From a checkpoint of a small mixture-of-experts model trained on Wikipedia.
Experts: 16 experts in each of 11 layers, 224 SwiGLU neurons an expert, 1 pick a token.
Below are experts of layer 2 (counted from 0) of a mixture-of-experts language model. Rows are named router (the router's row for the expert), gate (a neuron's input weights, with its number), up (a neuron's input weights, with its number) and show model dimensions 0-127. Each number is 128 + 32 x the weight over its row's rms, rounded and kept within 0 to 255. Numbers have three digits each.
After each expert's rows: a language model's description of what the expert responds to. This comes from a sample of Wikipedia text that the model never trained on.

# expert 5
router:168149168194088136174100086156092177109121079130128062096142099123213122106138087130127167165159151135078201094136140128167173139138124142177182144082118140137137158151126087156145133158092134163128174153161148117158091165121160109173120098105123128101064122139180125112106105146115147104128154142147204109138113157087091056166133188148153124081127100106110120208144153112148105163110
gate0:126170089121104169094137138154140129085124143109114171144168142065100109193092117158155157126165172106150122098141096116136127164152100126141138142138130126108147101072107099063195138141120079103171088157177102122125187163136147174134148171149140119109108126135144114169095045109139082097166163113128111154204116061093172214177145112156104110154088118086103102115123089173092172168120
up0:127170074080055163112182129184151140135121136107123173113106159090066083131089088045180104112096120130113130160156126094142124110153153106124156121120192182145107157113133125138166079164112121155154102164109116145122135078110154190146176114132141198186114133154150170160117060142136085129170159106156129085129142172086123153142148190089130157183137077145132106163128132132107096183125
gate1:148101113133117132160140069131114173113101151066096142086200147055104116061123110096165181148113084094087143108161134128120104119115133196149132145107105048127145129176099109101111116129113172114149148147158137088180109133169098086140130174182098142144071113118101131181148171083138104138161162112103126122131150133133130135074153106084113088195174143168160079140190130131178146172078
up1:133122080144146110099127133112136121131124165080090163158142168105110148174132224121080129113116205159135107159106137146159180127124126123129161137143111190139158132098123120095142096119121139197121139152144151169102117108132101115072122072185116150132109228127097118069125132148075198121124172109162155082169148116089061137155144101173148101136116156108072137055074128157172140129105
gate2:093114110145113163133127129120135182137118139180145110141144149159151138165123144061147154191101085135094132102122163160168157116122147133152140135092186151143149130121218088093148157098097148137152076156138070195135115141065105205122159110083101138112164082138158143125103151146104123121123148154141114077129106105110119146173105114153099112118203057147132161075110038165081084184134
up2:186142114105116160083117110169107121185121151114080175177123124123120135117166098143091113153122143141097116131204092101128077151153197122075092129173116172173172101153141112205078120148154160181101151100119145165149146090120209130149122112139154110118093146138146061088104094081114132180149102151109165159117169125164134149141136099089109119146062185151087131121115170092182172150151
Description: Hyphens starting infobox list lines after a line break, plus hyphens inside compounds or ISBNs, colons, slashes, bullets, e.g. - Coordinates.

# expert 10
router:138085164140124117161113098162135168099128080118165108149155130096177080136142062096132143157150163159117158089119152130162171078094123116152208127100067146148165153188163089128107165135130175126104171150157182075152123136140175119136137070080137135104084106181172104091127072143090157114083121118137171102106100129096111087150140167155159142123165091072145147178183139135152082193130
gate0:134105110092135168104105087135130105101131121066105186146125130082120081158082144135163155110097122144136106061137101125099095098149143100075130173104098138135070110127165147056174134092137119116150129212100158097119190088148105165121137141158115150130162115144101102157069087144126102072151169157168104106142096048118113174214121079133132121146119070109121151128143063173102134171105
up0:086155094054075139155148087172177125126116109094111161120105153099100100146076086089187120114127114148101132156147139120129095095165132088095119112110180149183109131123187133158137098144114153152136129200119120132112140073091126206159189076146106204184143125172136114145065094127147070059162137108186110058129126133136126129155155159105146125181167092118132103120149116156124113154106
gate1:143109117081106084140130141131132119185145159076159176122174173088162106080133135129127201143128140115114162135186112127160123078129094129093153164150105078209174158135133085074124122096127104119158130142126166096136109104118077095156107125141154149163073066161093120121174136082078167158154129191149115136102166116139134158109164110086110126189195181125098117102165111043096134128099
up1:107100131118123112095107199124137114152172171152150180116141083105138175169107101082083144189138175159132139129172084110127133097105135155122181138160064140189162157141095090107056164088166165099110124132095160101128099108141115115136125107197143049134132177153147125134149163098054197181151135120143134113101132099116126184145159133151113077170177158086090142127109145148101105082112
gate2:072134082082117120168122141099143150125100136157176129133128113182165124163154122097145135218133090118083145145120130111154127100120123140156147163099157115182160117121209095069142148088168176140120124173127032144142128070100138170142160098111156142128182107159119100138101103148073097108102143172159099080113109151090130179176131118154053153130165084131119196086097112120120083159127
up2:182188098120183217115091145185111147182128176181103126160094148173117147124100119131143147155168147127097111103155122175140100148147176141093106116165102118115108096135147108152108126228099142140150108141116140179111119086141194088116138095164107112071048100081150081096098099127115117142192078106098162111133158107122135127131102105056123110161119172165102091156113145126158119140158
Description: Short consonant-vowel pieces inside foreign names and words, such as br-iga-de, Ein-he-itspartei, Kung-sha-mns, Fort-una.

# expert 7
router:164084160138133135133151100133088168121082131103138079132124153147175068079095105092122161115162119153067121102146153134121110068144100123166197138122115119120116124125183098079149102158111202162148196161187116094179099136152126099151136094110189136104091125147175104104063110123088124095098153143105193100149169163096123094136154144188145161083116077055150175155122145111125096143137
gate0:126129146127114175108164086164160122080181109097112113130152178080106038160121109135172129130142109080134136136145126123133119102180122117069135148147128132157097088105114120062183097139134090106151080181203097093128110149102125147145151117140140159126103091112160142168115050114152043122124156128166078100200110079138147125182137134174111105143092083090090148092090076143077128120143
up0:091172099121078152130154070186157132104161085086096128114139181087128079158068083076156086099121108110087118163172084136140086097153138132111100149114156152145132097134109133124214112144096125133174114173140126152132090085080137125149138097138125181164101141122154159119061060161144070050159175160178109092155148120153134140195143166135137135169118097098119107103158124128096094136096
gate1:143076190117124125123137090128112168169149140089078192077153166083190143113136152132138166165106115112144137084141147121127111083132141144133166115152043104128181131130175129066171068093115109095146158098157124055120129054072084105139126129146152172122094169149128107128128144114135097134209194139139156120151164143185142076104137099111095096161145155120146116144168123129138122150057
up1:125132116114117124139120162043135166136117176188180182146069120073121111110105182107134111229097140117151111175063149152112182152134154152158141110112117126110131090120051134034100138135128131192141193133122123160141073132153146109153192137135125121090117131128121130151133170125102188130090110156148109083129121137147101157128099101151088099112145139199109137132142187136163115165094
gate2:118136094134119169144117154141148210119081137169153103158074125125132136149140111072165144193126151150119110139149155123098153106105175091183148148119143185208130131075196094104140132087181157176160156181183059169138131091070181174167165118159142156132158124155173151146070106154072142079140123132102131094102146139096146177145150160107083161133130091113143156126113093145145128138143
up2:153165137115142152137087096154115122195137153104071133111169135145118135122092132122129123174140137126091125117107112103176055198149117136107136111164091074129131111176158070158096128156095175134107158133076147218144127077076171105109156083087121122076120093093093054074078130064149112161154148150149152067132179125172155101169113120109161148136096166126069118138153114146145120133090
Description: Short endings that finish a word or name, such as plural s, y, a, ity, ly, e.g. treat-y, disease-s, Rodrígu-ez.

# expert 0
router:174127144176156154141131123149136194119083068146119109093137125085155119140163097090122198125161155117068184111147170135165146086097071109152221154044114126117167176128130077132116146205138172172127150131182158100162109151148114098141118092088124153099119096156142149114087075124124137123086105071114202117111132182108119106173126121126152169105145094102112156145150135091121102135135
gate0:203126116093120154129109120127163129097121054143156187104100144045120054182097130141201141092100125127097130181132106116141116165125134086063133118149095116105106111129109070078133107155102131115144111137140120084117124130132169150132109083122137127121114120092105088108139028110148099073152165111205108116178096037088143196142140134137130150147110094066129140129120119147154125131112
up0:117212111097087120147137124166136151127133082131114162086113155114079055123090083085186087136130117160085090191168119109133109110175111093112135129077159129137103131137154118158178125137130116165136135174117110131121153050101128155176148088127125197132151185133140127171078063129144055098146163125133113061132131124088123136157154160116117070167137093061142146134172109128102103133066
gate1:125093091115128106163135113098135155131089133120117166111128156095133110119137155086122197172128091123086203103162134117180105085113127147138128082106139066155151174106101111087137097102056163143112187125137153130143052131114120086136168146167182209174103120116052113192150151086146127138178137118153127090125116118137074111112149114119093113129185127120132108107171189080138130171055
up1:142155158100106076115137153119152120146128179131149188121082094111109208186128122080135167185168143133126149157094087120060141096104204148118171121147089155124101138073185152108138169086132153081145130144096134143116122111093151157120154173182168179112155165125194079097100132134078169111111101118120086099130079114126088167112099109151088122155104149179068123137083119144130124132062
gate2:069139108114131119151140118144159161150075197183146122160147134122148175162135129074138140200117124124140099128122107133145122149069120100210151135138158156143144163067198060125154136131131127209142123196105044152126130111156147200118179110093101133095130130124144134132111133112087117104109104128163128112116091121082133195171113089138065125120225106139122132126098127134091151139136
up2:157175183103160170170112129163076165143143136128092153169124154129163146133108111147189139194151164097118088108122137093126086143136176120118108127104095097119104117163111126151108101195123144156148114109121109185114119091137186042150123107123131055096108085113174090137101114081156163150131089100093143136094126114140123121166060103070139113107076166169053142075128187131165183140108
Description: Prepositions after verbs (in, to, for, on, after) and past or -ing suffixes finishing verbs, such as renown-ed, sold, turbochar-ged.

# expert 14
router:120127164194122153170119094151108185102089099132184119140125135107194099101150117104113118156145184140077193119135137151176165132135111101195148120099117111125132158188151070146121127145121207181065153144152143088171100121146162124146120090075156143069056109170186115129085116153136148128073141120144170096101126149120089086144127181135176145076138106116095122157157170122141084146103
gate0:122188121126133143112150115163178114115106161115170145113110148069112069136106155114159120123083136106098100122151130123101117119111114083058116139100112150128104086096093102129179109107119137133135074171145132097082155094164137175159165070138193174157140120157117095177105150118099085100136122140119092173195122054115113213179139127171124155075079104059088104105103074167122130176104
up0:130218087074073138148169145165148113105119107105098171105121163099110110143101079082165096102090112172094118153195123106122078117150125077160067077130195148121107121133158145179165085142124159124136120184140119104123123102117151161171165108140170171174137138172146124158094072123158130106160178093148093120104064134131137147164146169142104162174147107125161075127187136159129121146065
gate1:123168118139088091155148135156168102131135103100126181040199116097153110119067143120141162110130144121123146110150132158145148080118126127098178115080114093166179163164099130095142087120121110102144152125136156060139149103113086114164187154151091155125076141092101129146193156065100141151192143147153129091148126110149127148125089146124138090219133078148159127165160113068164129136037
up1:145123122138102091082134191124103166091077134118147192115128138103137134103093185103114145128173132144110119187130126122125120157079112157133186125127114136162149122138045113139137118097149102144069169170122105096137120125149159135122175124178081085144124165155168116115138186131047163166141173116108133119165074130085079198184148100139174081154123089194101178133163101142098127154063
gate2:068115142142135129143100171102145146136109139153200093128145135166164164158120087096173135195111122072142100147121140129156135095127210102165114124172148121157137115118167058049151140109148171145155092167130067162128125123082186162117132104104153134167163108106152102160050118119066136112098098143146122107089089120113085181153145100102095210101174075151115180091118127134129121131124
up2:161183092069116184118116114206138145134137161097062180185091133148067103143173100137161109158141165118106141086185095139150060120146096177140090123120150138115156114171140084200118131148079168196118148149098157174073150075143123096124143128141141095106107103141126100091132154133138136136103123150070144114162171141113217136157127115117130068133117170164089083125125133148149123161121
Description: Full stops ending sentences before a new sentence or paragraph, plus decimal points in tables and ellipsis dots.

# expert 11
router:158127155171108145188098071144111149109124100128142087119112122111172074114128095099136162182180154137080156133128134149138131112101144105174147146100121126123170165136140041116133180161085188156105201149137153093170097132137136100176136120083128130076060107176197133111136103150101149127097153140123188079077116151075087098141146189119176130097154083121138153190123161126120093159093
gate0:085168129129106183095134097125168126144151138062095169128116168112064141148125126123195143114084120129142139101149109114123156122146099097061103141117118111086072101076160111065142159121108181128182121141146134095156158107110089135129161169141165166151098121126162105167152075155138059085141117133164080080163147076121142214144090088098096102139077056102097142153116112154152161160085
up0:118187093091054142150142145154161100119125105092114143120160176065095096118030103070160098138092116145093085101157106123118133085168093109142109075132146159112123093142115119155170117175120103129167107154095102161158150079113137180164182095128153177183148158145188145146105089114168088092180155138165146080145129149116137088109156165129128141191167097143143106133188132159110092128086
gate1:135139116105147154141135108180188125189087142084112175096199209097176160098138171108102170130127126134137137123156122123173062088097132151115142120112114100183131134095142077132139121089126191118136153109149096074143101126126143085132100134134159148125053156122090109165135155115126106150159096157124118074155189181111105119044137081039110119168202113166139143139131095140120143139121
up1:154082114168124087088184150114166147145092166115070202165106101090117190129129168060127117182124204144112126198114163118131191128129136128112190062090105116142156115118136153099150162117132108096127183105116100092169134148101104114103219109149158144106094152191145095125156181129103189138133146121118098080134165138115099175113118095146082127122137123164126119128093149159153106123086
gate2:107183102151133140147101145131142143168101141185120059119127110181107153165105140074167116161112109095124157110132149128121192123124142107185166148140174137155136111117198114105161159081166138153125125128114065117117120091056169128110138113164095180114162065158139125145075121118078146084148131149148133053119086147088108204127168094139095172084203093115108178089148145144092100150155
up2:110143125100110176088110130185116117153092174141086158165126163105090151150147082133119114134183147106074078077148053107151070153160152163056122116180122116132086104118120089159083076166147167160093127175078139189155146152151166145136138109127098112101058149136174116099107136146124134136098087175106163148113162079084190144157129079110124125150098156149063140123134143141190110150111
Description: Pipe separators between cells in wiki tables of statistics, results and schedules, typically following numbers, plus some first names like Michael.

# expert 1
router:166137142205098158140073114118101151078093121123157095130136107119172120166131080126116148188150167125083199075133149131136104123073102093167136105129103137131139156140180073147099161150098179164073138149178143116173104130141156117182150096067148122067090122165192135118099108125145162126134117057123184085096104160101110107149152168169134172097125104085105134142151190144160111163095
gate0:128174073118117147112124096162136091060122154156120171147120149072099128148131097101170114133097129110137165090133147117095119185124128121058118142166072147151121117103133128045138161096123133123188120148122205106100138122147149170133178107131157153154131142159176084169161090120105113055177209097158098120183149064104153203132172108125106113118080146096086142090138088158132155133131
up0:100207073049076163105157121166171139094116149106120144139156183113116138120052070053185060128090109151091119098142111093125111096153119109110109099131157135166118146108138114139140099156126149157144113175159140142175146071115121188144168110171117215142108132170136085127094102139168101079130156143167102092133138149130128194153139153136103143170132110126114118109180113146126057154125
gate1:139115108153145078148160087129145134141148117124109153047209210049126128106165118121154161131138144075117141142159103146154100073107127132105138140153097107166182144107129115093140061107133135116164148124170136107171085124141097092191134130110131177133105127170082138144173157087141123149210088140133148076151131135175136099068152115127096141103133136179162127170190094085178135159075
up1:168147146158096111085145175094153138135144126110136171105169192085140131137162159107113108181111152125122081181069114129121132122106133152128171134165107134147173161105074158115091114105166120164128127138161104108164063093133127080100121063200143136076183152204114092187143125089085208120148083097137159082124121127187067098106181103164129116107130168179150122147126118149154115144112
gate2:097153103113158135144110128132151121157067120162139101131149135176113141167153102074153129200109106088112136100122155115144119117137160073167122135156172188193125158103171076065146154108169196167170108171121067159118149110125137150159152129122120165140133108159176137122010139134097140130119147153130107038161100101082070161177105084153127160118166111126126137095146123085094112121124
up2:145123107105167181102087143194107164165099161152125152156135143114125133168150156129135117174120191135134080115120131129121108147127144145071150113153125141145125074141100105136064100149139150135136156092100202160144116107122206055108104082143115106127136142171095050093128128116096145132139094128087171169115147125134186087160122104044066118191140171147084119151117133141182149215132
Description: Double line breaks after a sentence-ending period before a new paragraph or heading, plus forms of be such as is, been, was.

# expert 2
router:152184141176125180125061096124100140132126132068155103101119125111169096109117103164133126145163148092102166087147123140153113112107156124175136167130080135128147183184179112122124138139109148162128182167169167121145122114134162146144160071053180109086094117157152145118100111174149165121115181107142178140117144149102113066188196136121172168079083074148106140171155155162199126169101
gate0:091110093108127161127164085108148116098114175111084175112130149074108115176132109136122087074135157090101138117154127068111155110145158080082085176152129110162131112114186140057192094078139125110157130161159108133114165173162148167057147142121117184127139169137163123145124093151159107109168186140132136109148158054072128154190143076128103117164044102124091110130158106163143161153113
up0:124181089082072129160171089169138115115093146078106175116106149107128138132111113077159105096141083183102129178151138143154127124169144072101068129098188157142112161108094114154156080135150129146160115202112085142141119090119145171161190077132155173179127135181152129140065117153126082085195153128166132070115118156152126143178170146105124130187163115103158097116164132146139107152071
gate1:128158133146104125147114100114158147209148108108076208119134157084121115107128158111143137128103148052153160135152072151131135107112122116153124133089092101150158187124137101093170112144075116150188158097123125073151072107132112146167140098135168180157073146157064135161087170087150146114173192117098123109146164119227101134105139109090102073151166138176104112129169154122166146137084
up1:124152083164078106075089120130123122177096170147135152139136088050097117133069158091125142181088142129127130195172081122065154148136134171179187124126085105127182139126102130097094151164112139170121106140136086131140117168109109161135157094143097147151176177156154075125090222108120162112158134088162149053135121130165112153130137123151113086158172125157072113151123174140144130161081
gate2:085111096137141175140121102105111130137095123158136123130135109192117164174118100072151136167094101108135129121091138152098119144129171076191138147129174140189124130074202057106142158139167178173129088162153056158155124114091112180158181105123104165102152092090169114132058135148089141081103160151131108066085152134110119171149145137161078141134182109135117179113117089147069102160137
up2:182179102117112247100109125187134141172117158138132134156093161168122140127136138126173113116148185104093108113156154105127114129167111151106133156151114106112076092152140105154149085199106159145096194119084172172137129117149197093112127114104098111105091118145104087095071118141099103142159094090081169182122146108102176152114108086058089085128095151150109109124145151116208143130132
Description: General nouns after articles, often before of or is, such as species, film, image, orbit, plus word-final pieces like subspec-ies.

# expert 9
router:152137153168135139128082103146113183092141104049138093116134135074184079114134041129130158161139162127116150077169142123182138133123152088152169140100099133142183174186170084142094127148093159144107184130160138128167121108102135107182167084076152129085098108160186123103149065104125162108128123100151187116111117135092086093166140122142147155093125099132079141164130144105158105175049
gate0:119137095110117176115108107141129136092117116117141171140139178066118062129101176141201148111116158161166099070165139140092130122102110084118121147166093124169140124126173139111203118060107074118168113128127101145126160142074145146139146152097144172160169142201141132125166123083127102103181174154165105147168157054104173172201106090152092089131111127124116103129139081113131130187069
up0:103180083051054138143137093185143151115125110105125158143103157102103112131079083081188135123124104145089092127175124110143128127173138106093105117127176143176127140083149157162170086145113160157164115202113114137115144068089103181173210109130149187171111112177162138120095090137123070112139139111186100076125118112119144146161134157128111088165131079113135080140133100147101100171089
gate1:144163089094161064104080135152183139141145122066107183053148122061141101098133130120106163161085125107116123111174152136188121062108139180116161110140082070134173134133082099083139095135099140106167166104130141104163126139134069077167141117105112133143102159150109136129170126044120132178177097125113174122153167140141112090088144108129101060173152139152118118142185138120178135160086
up1:140135092092150096108082150112152146183103116114133173143127118077118119097124147085091118164122160097130147136103140147170198113111105125124195112145085155119113142170073148105091151087094161147141106142175134090143112124112088124161174046181124118141155230177166111159126140115136175145162072069137155087178139143165084161129133100181152116143107115122032130131106147178172137120124
gate2:080136124117154172136113140119133123150124108167147085109142156137133123154109093070155126187120072060135113110123210126170116114189145103148119119154164109183168124071177071111154137123124178159151103169117036156121119073091141190173177123117138135106154098151151102145077107102068127119127134133087118086099085154150107154145122102131096151150181070183097127096102140106127061150110
up2:165159116110112201104099114198157160123113115131077185189121109151124172150148133124110113200131195135105183120108082097110122153124142149132146131126137137120103094168142079195079120190121170168124128110106175184137108115163118089093133103168116083102074156119173098107118114170152122123130110099172176165136137091066193167119081111074095108129083174142092154137128148164140150122165
Description: Consonant clusters and inner word pieces inside longer words or names, e.g. Clare-nce, commerc-e, loudspe-aker, plus French and France.

# expert 4
router:134118161159147112147098107120133158096090125143134113138114098111185110151170113100130145153162144118112131127160150155149118078114096115218162167093114138148195161182143085138138134178116166165082156159131176112181132121145131117169170119084176115082053133160179134104134088107106156100087113130107211108134109163100075079154153185136139137123168088068135115198130146149140071192130
gate0:096171123138115192082068095135150106102119152163141100160108126047099069196146177154196126106116098125090140135140104112127097184098124113103133122143132153132086116091153130109204081095139136128153111161087136129087134150105097170162102109130139128114113128141155091187120117093117081054173178129129115106133150055091131177160187127118090110166087160062131147079090116171123132131130
up0:083183083071067138160117121149157141075084139111108154085100159086118118153078109081151080107092043127111121135158102108141118107166158103126120109133153127179107139130128117156195084167092151171136096185119101106081135120107115179165180088153106152145137114169118146149082102146107083079158170118165130062102130140115124140125208167107124084190135081074118108121160123138112109142095
gate1:082125108115120092151113093143151176149120165082115134068156131058193126104085154072164151124186108086135144115146116141166070097134126188106151100107099068109130192124136135072153079137132119093138169140116151091139118148112104081150187131114144138148066088093049138144154210100155150203196139131164115127166128107111079141129130134107122132151159125131139112132167083090138130143087
up1:197122179114090145117135149169146145102085177132206162100129106058122166148111169132069117181168161187141129142112096059152116107168127146138161123115111141106122114113064153102133117068146147184082147125111131107119056122106092115151141120201149142121118210136133097117119135126153197136124119122197158074144142105127143187121172093181137101174107126131133107123111160162112112109090
gate2:055123130137152155119097133131159165157099151186180130133135095167140154140101119060141164183109119104083096096094135116154115112123173135193136172134191144194163137079176072154164179114136134165132095115118039165095138109126136178119165083136144199114178080141153150145101120107091170113119099107138108086101071122116110170149154105160097142103158077141096154155148106121089103122157
up2:125146115137150188148102154162100140181095170144115130146158136146133119150134098126140065166163171120117174106125082101104089142144116132078122116144116146123073132166099102119090161182155167136146159184106137221146136137161146115107144141086117067147051173089163026097108136151138114169139138173135157136139185147105134155128116136057156152129078156127089137123144138129176123224137
Description: Articles and possessive determiners after prepositions or verbs, such as the, a, his, their, its, and sentence-initial The.

# expert 8
router:171103226192113152173111094112123152094131087136159074102109117105182104139156122082139159172150159150092156126133150127150132120129119126197144141093128118115122165151131072132096119165127150182118208140113138069145085138153138116162148133094134128078056090140175121066123118138077141088131129137107194087091093162112107089173135186160167108116150099138119128207123126128113083165120
gate0:158130147151096181090114132147170122080174125155128199179146134014138088183192097132147075096137140130115148087105111113127097138117137134068140127158090130154120088096136084103194094198112131101121084129151163075139168130154095174169120116145153097112112187130147086155130117129150095140141124131127072112157130072125145154156137144169126114166085085127187095136142069155097093108101
up0:084210148092075083102181122154171099115114137101100134091171140139073094133109098086190109089105073144114143093158123127147098140135132080128131120177191213154061145140164095147085140128105172094179097195112114117135162081083112163147111110181098184142109160145159158117078090119129118121138092112132121093165131120082117131133172139094140087164165073137146114104130104154103117139094
gate1:141126105169150129158172085146151119158138129120127144103176210048171168139112184097130189157140117144098147130174128087134092104155176151086119123081097100133145138116134104171166090130116154091114183107113137086150114093130110077141149120143158169125120145186074123176155141053127161172186163154081137126146167149143108097087094132116098102147120115157204090134168130066151144144067
up1:146096172112118104135162129120131105096083173182109133082102148047118175147094132108122123204063121144114120159153156124119105086137157113164164079138116149130130143099080099122132140110113148158093112144126126111068118105104103116168132089165103162199154173157153069122100154140109231141054124126151119070117134137101079129117115057083121129133193106165110110069096164146097112113112
gate2:059134121119124130174094127170167107133067147176124100087146150113140084166123137107152114147092119097140165133107099106130120136118135115166095167134156164139132091112195058062196157171129146124160139138120076162173149101084109228160143151141152141118183130117151139094116115131112131099094206192108114102154101158073102131128117132150070108123159061106148202105145106127120095165128
up2:165136101072097217131140127183105154198118163115050153141184118142157157144139085093153105176178119173071134054111164118119109130111182151119111108134142109130129126122145079186083113140113160185148157112103186157142130101147134102125157074117120096073079139143163079147115140088107127140151118114091167122119167100130179166114115118127077095115099153177059067112145140116142119113139
Description: Commas, and, or, but, and table-row pipes at line starts, common in election tables and lists, like CEO, serving.

# expert 12
router:157102173169155090182123097121129181113137083121190101124153117117160126150172093123136181120123135119092144091148156171177161082101082119190189132066142114121167177144152108157148133179122163179094179113136176090168105133147150125138123135086140149082054095151188110097139116116083146113100131141110198081142106145115132100171127195144180186109141087115121126169150132116118082162110
gate0:125131115116155108079086124136141176145098166195140190145093163098120121172136161126162142075118119145111123179159149112091122155164110098106140064124094158138109147126141110098167098133128140128211126214137182087158168135145132190117140109126111144170132111163139118167122123101100119130147148149136065090143123033098170198159185097178132126128099083075142117135104076165122182161128
up0:095187077066056126130196149138174142109121133107168165132111213120091123137073054077179085132081089147119081133124119101129135108153122111141074128094171147139114173103137131165184085148113170152125144161129117146129140104102114204160130076131116202152120172162147157135078112156123098138157160105163128088126131142139092125117148181124084143171122100104123110096168114115129079160094
gate1:109125159169164104124143131132152106171111114065054157072168107097119162121106108148131200150124151124146152122146134115129144105099155126089182106142129139162176137128151135122140136130111092053108156137138127075166066114136067116186132154159126157136087106119096097136130163090142171131164208211101118114128143115154120156090147118109105098193192055160105122151192129101147171161075
up1:194127149147093080170133156168174184138123162116138164147101156098144162164131188096160141144107121105155110151107136125154147137095110178137174136143089081132145126157055122082082131125183098173089171099135114139056128113088130124086154107194127123165118155216106107131142145115112180139137208131126140101136066159115140171126107096127126102162115113162116149138110151144147144142016
gate2:073117084151114137165086131086138159138123156177154107155107148169117180158115107076137158167111112087114095145110146133122122118081140115172146140122167125171147162128194073057139157120154157129133064121166067177138135158147175176076124088131108142137153124158142127186083120091080162118105119160125133089138086182100109187203170104100053145117178067122104170122164130134113109132127
up2:128127131101113231143119111148123116158101162104101187181129105078129102144106095151135107129139149073131152048138102072168098122151121137140131149127123147107136070116136150180103120193142131183136168160051163184108093100110156125105148158118117085063069146087191131056090096127150145121140114152086143152103175140099164165128086127084102080148107151166113147117105145111152160158154
Description: Mostly of, plus as, from, during, and colons in infobox fields, such as Coat of arms, Country:.

# expert 13
router:164144146201122096140113118148107158094108114132153094102156148119181120136160095100144123137149183109089176115140142133156153102122121106200162121099111092098145157131138097147124155201080157162120183123116170070193077112131182083138166129089140156088058117154158100102133097140110183103080125108127211100102100121094099060143129179164169161097150082119140141168174164097144114139116
gate0:158167074095111148090119113118158130071123099141131137122141166084107148154111133117192131092147142122102123071146115103093154133147126104063178163132126131090094083095135142067157124143116149093175111158118117052111155143141157196159141146181163133156120175161148102229151077083120078118136087150153107098190127038135138188162127131098119095135139139042116130129112111127138144139128
up0:120196111058066133147132126169164110091105116114103164128122164120084110140103057090156096101116097137100121181154120120169136123170150067119085102118182135161137185110148131126167091179093135168148118214154065146160140086095112168159183109157144175188122105134147151116086068147125114118163115109161124068130154135111145134146156155102138124185158084092145085112174121155136093139092
gate1:113100115153113112136143070113190110179100141064128159067165177092140127087099155122131187106164150091120180090132132112131123075114114179114109149111110080185178135130119118140136104065135110144147161122098125103158133095108095085171137154131170147135116129162076104164195159085154141115133136136110138070129161090183026146117142105146135093173154112201153134152183102125123170123082
up1:160094113153071127064129108070136093132087140095139197132130142069158187126155161074141112130108187107105094122102141109142181110080109136189115139099155138125159114164081098136120160076125151121132178155138128116127132108117108138113162091150122134174161200171110085120121157140111199145133129123147158076177087114184046126141184113161136125172119133191101102150133126182142089141072
gate2:087175155133136134171074144113139142144111123175168107141149160191107143162138068048153128197078103100092137120129127112139079125144135107146120109106164150167158117034206072082154170112107154157160080148171069120098142079088142160102159098116108174092129115090154109174088140125098164098127114127156138063126138137097078132159132091150129142151190093141154121123083127132114105114148
up2:126110113082094186094123126206104151198102167138076121160138153108094157121155139140121092154184162126152131126101129103150124149137163170127121126142042116131087104181126127147118064183111136170114155135084173201110145164123199064132146086135143144138081132128130088090052075129163123124129071111099147149112152166142179132107109097115128116134083140128101173158135136169159152180085
Description: Equals signs of section headings, especially the extra = opening subheadings like ===Early life, plus by and also.

# expert 6
router:150104159150110126129100098137108173085119140098132059093113119073169089109147070095110161145139153114095184118112141168155119093102134115171171153093090108147182165145149097159109126183097184154117162147191169084149100136117158161162130073079153160079077099181176124097108102115113164111083135145142191113127138132069099098148130184117159155056150110095108155181158134147121092166117
gate0:093147100077090142122122095137145122069147107137120170165103112095094099150108137121189120091156089142123137154177105074147126174141164109075129156148096120089109106114162130103186097094106142092155096112092154112113218149099119178130175100157122183114097145118200091137115072135132153109142136199139112103149128071141168238145110122175150099167117138108120112107114059150122119176131
up0:085176052099054113145143071139157123092085129092127204156099166105128121138066110073179086111157088137089121149154105087140088107167116122096093122130147142160107109118141153146169116141119113132146110192138074123146155090118136183158200076112138166149117104133187141145095072171140084110162146123194114069118113124127155145157151183145127107171123099120093104128188119143128108147086
gate1:109119105127133103135131146146136157206152109100145176132200166098147142092165095128130213102166072133077164095106138122126056047123154149149171163143117077126186134074091114130122093087129131107145136114145116086112130095119103106112107143147178154113080155130081093149110198116101107177191177159159132182142104075146102109114164137120144147127162085173147127166180129115136110173100
up1:145131127136098122127208120095128121156110120120135235143113124060158132160147116129134098193111118165119089209105086138106096179092153132147143110086143152133139168083110133125115164159106130076149133200147118093147104076102142131154113137156058103145141191159109081182101195109109168128146144111122146090176081133112107180165175122162153076123174110148089111144098127105133118132082
gate2:105126124131120130123069141120157152139127120209167124140105084187120142151142088107155140185134117137083096138109149095159148130155146149167136128102162162150115125113182079148138145117145162166141049131135033135164171106105134190112207122130146161089147056124155122144088111140086112132104150172143113070136084157131113218131143098120130147128207069136162164127121095161128079143155
up2:169168136061154192127128116174092163143091137157084114206114182094131141165135123081120107157129142117076105048086065137155055111133136116129085168129108140125101075148149114122095106196097140164134127185094150169128132133110155102132140129132082072092077162121157129085119078137177135129178087113123132150118140107116178116165122120106090115195086172141093137111081125107128137179112
Description: Numeral tokens in tables, dates, measurements and statistics, such as 1 in 11+1⁄2 in, 22 July, 13.6%.